From a checkpoint of a small mixture-of-experts model trained on Wikipedia.
Size: 14 layers, vocabulary 22733, 133M parameters.
Experts: a sigmoid router, a shared expert of 320 neurons.
Below are experts of layer 3 (counted from 0) of a mixture-of-experts language model. Rows are named router (the router's row for the expert) and show model dimensions 256-383. Each number is 200 + 40 x the weight over its row's rms, rounded and kept within 0 to 999.
After each expert's rows: "raises" lists some tokens whose logits its average output raises strongly, later layers aside. This comes from a sample of Wikipedia text that the model never trained on.

# expert 56
router,207,202,180,174,223,179,219,200,254,272,261,258,215,204,127,182,204,176,202,244,194,146,204,214,237,220,243,222,285,184,201,206,187,172,157,167,221,89,204,138,179,120,242,196,211,124,199,180,213,206,227,221,146,253,235,235,210,168,261,232,187,262,209,147,153,192,181,190,161,269,228,233,207,183,192,206,174,248,179,206,239,176,174,208,192,124,175,162,212,213,224,183,177,191,123,167,107,115,163,203,159,235,230,218,212,205,158,241,155,214,247,173,155,233,231,206,180,226,279,142,162,158,235,111,249,254,194,167
raises: "0", "-year", " years", "th", " months", "5"

# expert 19
router,174,215,184,158,199,166,226,210,213,256,257,196,164,160,180,185,188,264,269,151,201,204,236,194,221,207,261,136,209,197,244,296,244,139,275,177,188,215,155,227,231,112,203,238,184,188,157,147,213,265,171,225,190,245,194,194,203,115,148,215,223,216,212,260,138,231,192,281,159,151,233,242,168,181,216,199,176,289,174,215,242,188,141,221,226,217,250,191,234,186,285,182,198,172,212,156,194,154,201,211,160,218,266,150,190,169,172,211,178,263,207,222,171,237,248,159,140,155,138,198,242,225,236,181,238,217,189,167
raises: "Member", " therefore", "General"

# expert 27
router,189,224,133,189,212,164,254,253,213,243,217,216,199,190,162,208,187,278,186,178,234,266,161,244,227,142,215,183,183,190,232,237,202,184,185,206,214,200,116,152,160,256,185,223,132,220,203,196,245,240,155,175,190,199,236,161,155,217,184,157,220,204,212,165,196,194,229,207,146,103,195,208,162,114,131,121,249,255,232,220,200,220,223,253,231,167,264,220,155,194,265,154,186,188,178,183,177,154,229,136,195,211,256,187,140,214,118,207,277,257,156,222,189,179,216,124,158,226,131,228,170,221,193,180,219,223,247,251
raises: "18", "17", "08", "16", "22", "09"

# expert 37
router,209,230,162,158,201,273,181,177,248,165,233,185,217,210,202,208,201,203,163,231,162,219,229,176,209,132,188,192,280,185,226,185,161,187,214,127,214,187,149,216,190,195,175,222,176,209,202,145,205,232,235,219,204,237,249,200,199,212,153,218,174,227,181,231,203,220,182,218,138,188,235,170,150,149,225,210,183,225,262,200,218,231,221,197,118,188,198,246,266,232,208,192,170,231,142,154,143,221,229,190,135,189,159,198,148,290,181,262,241,262,257,229,145,190,222,248,224,257,114,218,169,222,200,164,251,207,191,111
raises: " others", " other", " subsequent", " its", " sometimes", " another"

# expert 62
router,139,225,180,190,264,281,203,135,213,245,295,222,133,243,204,271,159,215,119,200,158,136,223,208,169,111,211,192,234,126,171,161,168,198,237,228,174,197,202,235,161,196,208,197,149,156,209,162,212,222,169,248,211,187,192,181,207,202,192,153,155,224,230,211,149,209,98,145,194,214,115,137,233,139,227,195,121,225,277,155,221,239,194,196,238,193,206,205,174,225,238,166,255,184,221,243,211,194,199,180,240,227,176,249,180,105,161,190,255,210,261,133,124,212,242,162,150,188,129,241,208,190,192,176,177,223,182,90
raises: "'s", ",", " Central", " ("

# expert 47
router,138,225,124,150,211,113,248,179,223,265,143,151,211,157,208,150,215,206,237,205,282,177,174,187,212,155,199,201,202,204,226,229,210,167,170,186,191,234,161,190,224,190,159,257,191,202,156,158,190,258,164,243,178,267,227,169,125,151,128,190,200,198,231,253,179,168,183,267,211,192,292,215,125,235,212,192,166,260,213,193,150,167,156,219,214,190,194,171,214,202,253,176,178,176,249,207,239,175,203,201,122,240,265,149,144,194,173,241,221,281,205,211,144,233,193,180,155,211,192,155,167,245,223,124,221,242,199,174
raises: "This", "Indian", "Mon"

# expert 3
router,203,204,164,152,226,173,220,211,249,234,218,219,150,238,151,211,182,149,257,213,246,207,213,218,190,196,208,209,231,220,246,198,209,144,213,227,164,215,174,235,136,161,161,265,179,159,205,173,262,269,217,209,217,192,148,213,241,113,194,248,197,293,216,247,170,218,206,263,159,203,212,205,151,166,213,140,126,233,191,224,172,194,150,242,196,177,208,160,255,181,223,211,231,191,187,94,225,170,198,188,175,216,208,148,187,243,144,211,166,254,189,208,182,210,186,200,114,206,152,221,185,195,181,114,231,259,225,126
raises: " pool", "pp", "iko"

# expert 14
router,164,262,122,183,242,135,252,181,314,287,199,203,201,194,187,164,235,228,192,197,255,234,228,205,167,142,193,235,179,223,217,198,148,225,222,144,202,168,151,251,190,197,209,267,154,151,223,164,273,183,186,238,169,112,197,219,222,125,174,234,117,272,248,226,191,187,210,184,197,209,122,195,201,161,154,187,228,217,191,199,225,184,189,179,283,150,194,226,208,264,256,145,172,266,175,157,184,170,157,163,199,246,187,183,183,201,184,302,157,247,278,176,168,225,248,199,207,193,159,122,250,172,196,96,251,191,200,180
raises: " in", " by", " on", " the", " both", " their"

# expert 43
router,198,217,164,120,180,144,166,232,217,261,236,198,186,162,207,246,213,226,196,209,247,262,138,207,183,112,218,212,190,221,255,227,188,113,162,207,208,166,134,153,209,215,180,250,134,166,151,125,230,261,196,210,226,227,197,187,184,140,183,180,203,228,191,184,149,222,224,301,173,181,242,235,154,203,194,181,197,230,220,211,192,209,166,219,233,257,263,191,225,132,198,153,187,195,215,109,179,121,176,241,130,214,225,87,177,244,168,204,212,245,169,223,150,263,153,125,145,209,94,176,192,170,214,159,224,168,229,151
raises: "ria", "ema", " chronology", "ness", "ime", "as"

# expert 41
router,212,197,125,155,175,203,192,276,287,234,192,200,157,160,163,226,160,239,204,265,268,212,176,209,203,157,182,145,216,227,199,231,164,118,172,180,177,196,155,256,186,129,176,272,138,208,132,157,274,277,145,225,191,262,213,182,196,177,141,180,211,218,232,213,170,158,169,289,188,175,227,233,166,182,182,210,229,181,227,220,165,200,166,202,203,178,194,200,242,166,231,124,189,197,136,105,197,129,240,226,164,224,249,83,186,252,194,246,223,300,154,217,183,232,173,144,155,208,137,185,173,240,218,191,259,209,291,150
raises: " /", "ese", " PD", "ide", "ore", "ust"

# expert 61
router,231,226,172,172,202,193,165,229,280,244,209,192,201,183,149,227,218,188,164,195,199,223,196,187,213,169,245,167,284,210,225,225,191,236,223,210,200,204,214,161,162,181,231,186,192,198,214,232,232,220,170,204,201,219,213,176,147,243,191,205,218,252,205,225,154,205,168,249,212,273,220,242,217,220,236,182,188,210,191,265,148,178,148,196,268,180,183,156,231,189,151,136,128,183,247,184,187,178,162,185,179,236,189,154,210,182,184,223,202,213,198,140,236,259,195,164,125,207,204,191,268,145,164,149,204,167,216,152
raises: "loan", "with", "later", "from", "including", "now"

# expert 23
router,171,198,145,121,190,178,226,178,208,229,180,241,175,158,137,219,187,181,166,146,168,241,203,222,192,179,247,175,131,179,213,208,199,228,130,160,177,182,201,221,206,144,237,218,209,212,136,174,243,266,236,249,109,228,193,232,219,141,220,180,270,248,231,233,159,222,187,289,212,188,211,157,178,190,157,168,190,209,173,220,142,196,176,132,228,210,239,164,190,170,175,198,170,174,246,127,222,175,192,185,156,183,193,161,196,150,199,186,242,185,223,191,163,203,187,114,176,226,227,179,243,170,257,152,187,209,321,166
raises: " however", " therefore", " thus", " this", " see", " Succeeded"

# expert 44
router,196,239,157,117,296,142,236,195,214,186,176,166,190,192,181,190,203,189,170,199,217,161,206,228,179,195,181,177,201,260,145,162,171,181,246,148,214,139,214,191,161,190,264,206,132,175,162,173,217,161,112,231,180,190,261,327,269,154,160,147,172,226,256,267,190,240,217,126,200,225,157,192,229,221,160,179,171,266,220,130,135,197,199,208,222,215,187,210,204,223,280,211,200,165,157,186,166,123,199,161,227,231,199,96,82,186,92,253,221,215,213,182,117,242,232,246,176,195,184,270,222,268,230,163,210,197,147,215
raises: " though", " particularly", " however", " although", " including", " resulting"

# expert 20
router,229,192,156,172,262,236,233,195,238,231,172,205,197,236,192,200,212,217,203,221,234,179,168,253,245,129,243,150,183,157,231,235,190,197,201,172,174,87,140,189,185,188,225,246,91,142,165,189,259,197,101,247,138,217,231,205,202,156,149,179,145,213,306,185,186,222,214,206,223,184,212,193,203,180,190,112,145,232,206,179,187,207,192,227,236,126,150,203,250,248,210,133,188,185,136,154,202,217,148,195,147,235,234,155,180,159,106,203,223,232,184,204,96,252,193,194,194,187,176,182,163,199,202,106,293,211,219,170
raises: "19", "20", "7", "18", "25", "4"

# expert 12
router,165,252,95,134,277,228,193,156,226,221,231,201,137,247,179,194,211,196,156,209,206,175,214,183,190,182,230,191,241,244,237,215,184,192,188,188,170,136,210,173,196,158,258,215,168,206,178,126,235,239,183,250,213,182,194,224,190,212,244,162,202,291,181,254,168,220,177,167,141,184,164,202,175,152,201,174,140,234,257,146,208,205,190,202,195,214,219,198,216,176,204,196,187,167,185,243,110,142,229,134,170,206,238,216,205,169,168,215,211,219,180,102,195,306,255,178,237,153,222,196,172,204,200,146,208,227,234,81
raises: " new", " former", " latter", " highest", " same"

# expert 38
router,235,256,156,177,279,174,277,241,257,231,220,220,200,156,178,147,184,231,201,176,178,192,244,264,205,217,246,218,157,208,193,188,157,196,231,236,126,173,198,190,162,193,203,261,144,146,95,160,190,246,154,244,175,170,251,229,176,166,219,185,180,245,243,194,152,206,225,162,208,210,277,151,184,209,118,143,191,254,240,153,194,260,262,263,192,155,178,160,218,186,222,168,186,231,192,172,196,211,272,185,258,253,207,246,143,141,200,246,227,230,220,208,186,275,230,232,157,130,156,259,163,173,188,153,255,217,185,205
raises: ",", ";", " in", " of", " that", " on"

# expert 53
router,140,275,190,157,223,206,224,171,195,222,151,185,164,214,196,214,154,276,157,230,231,199,205,209,149,165,152,198,209,179,202,232,149,203,210,222,201,170,153,162,136,197,192,202,126,63,203,171,222,234,157,273,164,157,201,212,271,115,141,161,146,281,228,277,168,191,127,212,129,180,242,206,167,267,241,210,169,274,224,166,151,170,178,159,165,190,202,260,189,180,203,146,244,244,174,254,223,237,188,184,174,235,252,207,145,150,171,215,187,206,222,159,135,219,232,258,187,143,167,211,183,211,232,111,234,176,207,173
raises: "–present", "–", ")\n\n", ".\n\n"

# expert 60
router,213,217,199,132,227,152,229,219,275,258,206,220,173,238,182,138,200,251,221,219,216,190,187,225,175,189,255,110,261,189,144,228,184,189,169,252,158,189,191,191,196,153,199,197,189,177,171,148,235,255,155,208,226,174,232,186,235,160,180,201,155,251,191,221,202,242,152,138,186,232,187,147,205,190,189,173,199,226,240,196,185,161,123,237,166,178,142,174,265,208,214,92,183,186,164,227,195,274,236,155,147,252,215,179,181,198,136,296,221,245,207,226,183,222,301,203,218,199,181,248,146,175,235,182,226,206,183,186
raises: " ", " —", " Def", " .", " Tw", " Runner"

# expert 29
router,242,288,216,148,254,203,211,222,269,251,214,222,181,187,168,177,206,155,185,215,280,197,221,232,284,207,233,171,236,141,207,133,183,210,222,210,242,170,195,271,89,114,260,296,202,81,168,52,245,189,196,224,213,183,234,252,205,193,181,225,183,272,226,217,241,206,159,200,136,211,183,188,191,190,212,205,158,291,168,209,175,212,163,208,241,191,200,163,236,239,223,177,176,208,164,142,137,198,170,200,243,213,244,177,124,163,128,182,176,233,233,160,150,240,265,208,183,200,199,238,191,180,201,167,201,149,203,174
raises: " ft", " lb", "°S", " sq", " °", "×"

# expert 35
router,204,210,264,153,248,188,207,167,268,208,229,186,187,213,206,182,234,213,246,256,179,176,103,165,235,180,255,186,183,183,228,153,173,239,187,199,182,124,151,176,171,171,205,181,190,170,163,157,238,278,124,180,205,211,195,196,205,95,181,204,233,260,265,191,130,244,150,212,160,203,190,238,182,206,83,182,215,227,231,245,192,199,196,251,181,197,183,224,248,167,240,143,140,215,149,166,196,194,229,256,151,275,200,162,151,221,111,207,173,291,231,171,141,296,193,186,169,199,154,160,218,168,147,177,168,197,238,197
raises: "All", "S", "I", "P", "T", "A"

# expert 33
router,163,197,161,203,258,188,144,207,265,253,228,164,167,204,169,260,239,253,234,247,224,229,178,218,184,157,190,178,253,216,201,218,194,136,232,177,156,168,170,225,210,121,157,282,171,195,180,121,220,227,163,232,223,249,192,186,243,167,185,272,210,262,186,179,156,166,209,296,172,187,200,232,137,195,125,197,199,241,179,212,229,176,169,209,237,186,217,174,224,179,202,185,234,227,189,129,220,105,187,256,180,225,208,127,211,270,162,213,187,281,219,221,181,269,198,134,152,194,134,150,232,212,202,130,242,223,219,191
raises: "rain", "ending", "ests"

# expert 57
router,210,213,163,121,220,179,196,280,252,253,175,182,152,189,132,184,210,211,242,203,225,199,192,232,221,183,266,152,200,192,238,258,246,147,225,189,182,144,173,224,240,143,184,195,199,225,187,112,277,290,179,202,225,239,222,196,226,106,108,198,213,233,225,191,151,196,236,245,182,199,238,224,160,179,212,164,238,256,181,236,187,192,163,259,204,236,221,186,181,141,210,195,174,163,208,124,192,161,180,216,161,185,203,132,186,230,165,215,163,298,212,180,116,290,199,88,125,202,112,201,172,263,229,132,204,198,271,168
raises: " latter", " same", "ocene"

# expert 63
router,166,231,143,247,218,173,169,257,259,194,199,281,132,197,141,165,231,207,241,214,244,247,195,210,207,191,185,180,175,171,192,213,196,135,146,221,163,177,155,201,177,85,126,276,175,171,163,186,269,276,167,174,241,228,201,223,228,150,178,142,147,256,193,164,106,217,231,235,147,203,189,168,206,170,178,204,170,267,174,221,176,178,140,258,225,169,242,128,221,182,242,131,174,158,184,163,235,171,211,318,121,220,257,143,208,253,179,192,179,194,191,229,196,247,215,178,168,191,155,195,174,194,209,210,230,244,219,217
raises: " different", " this", " our", " what", " various"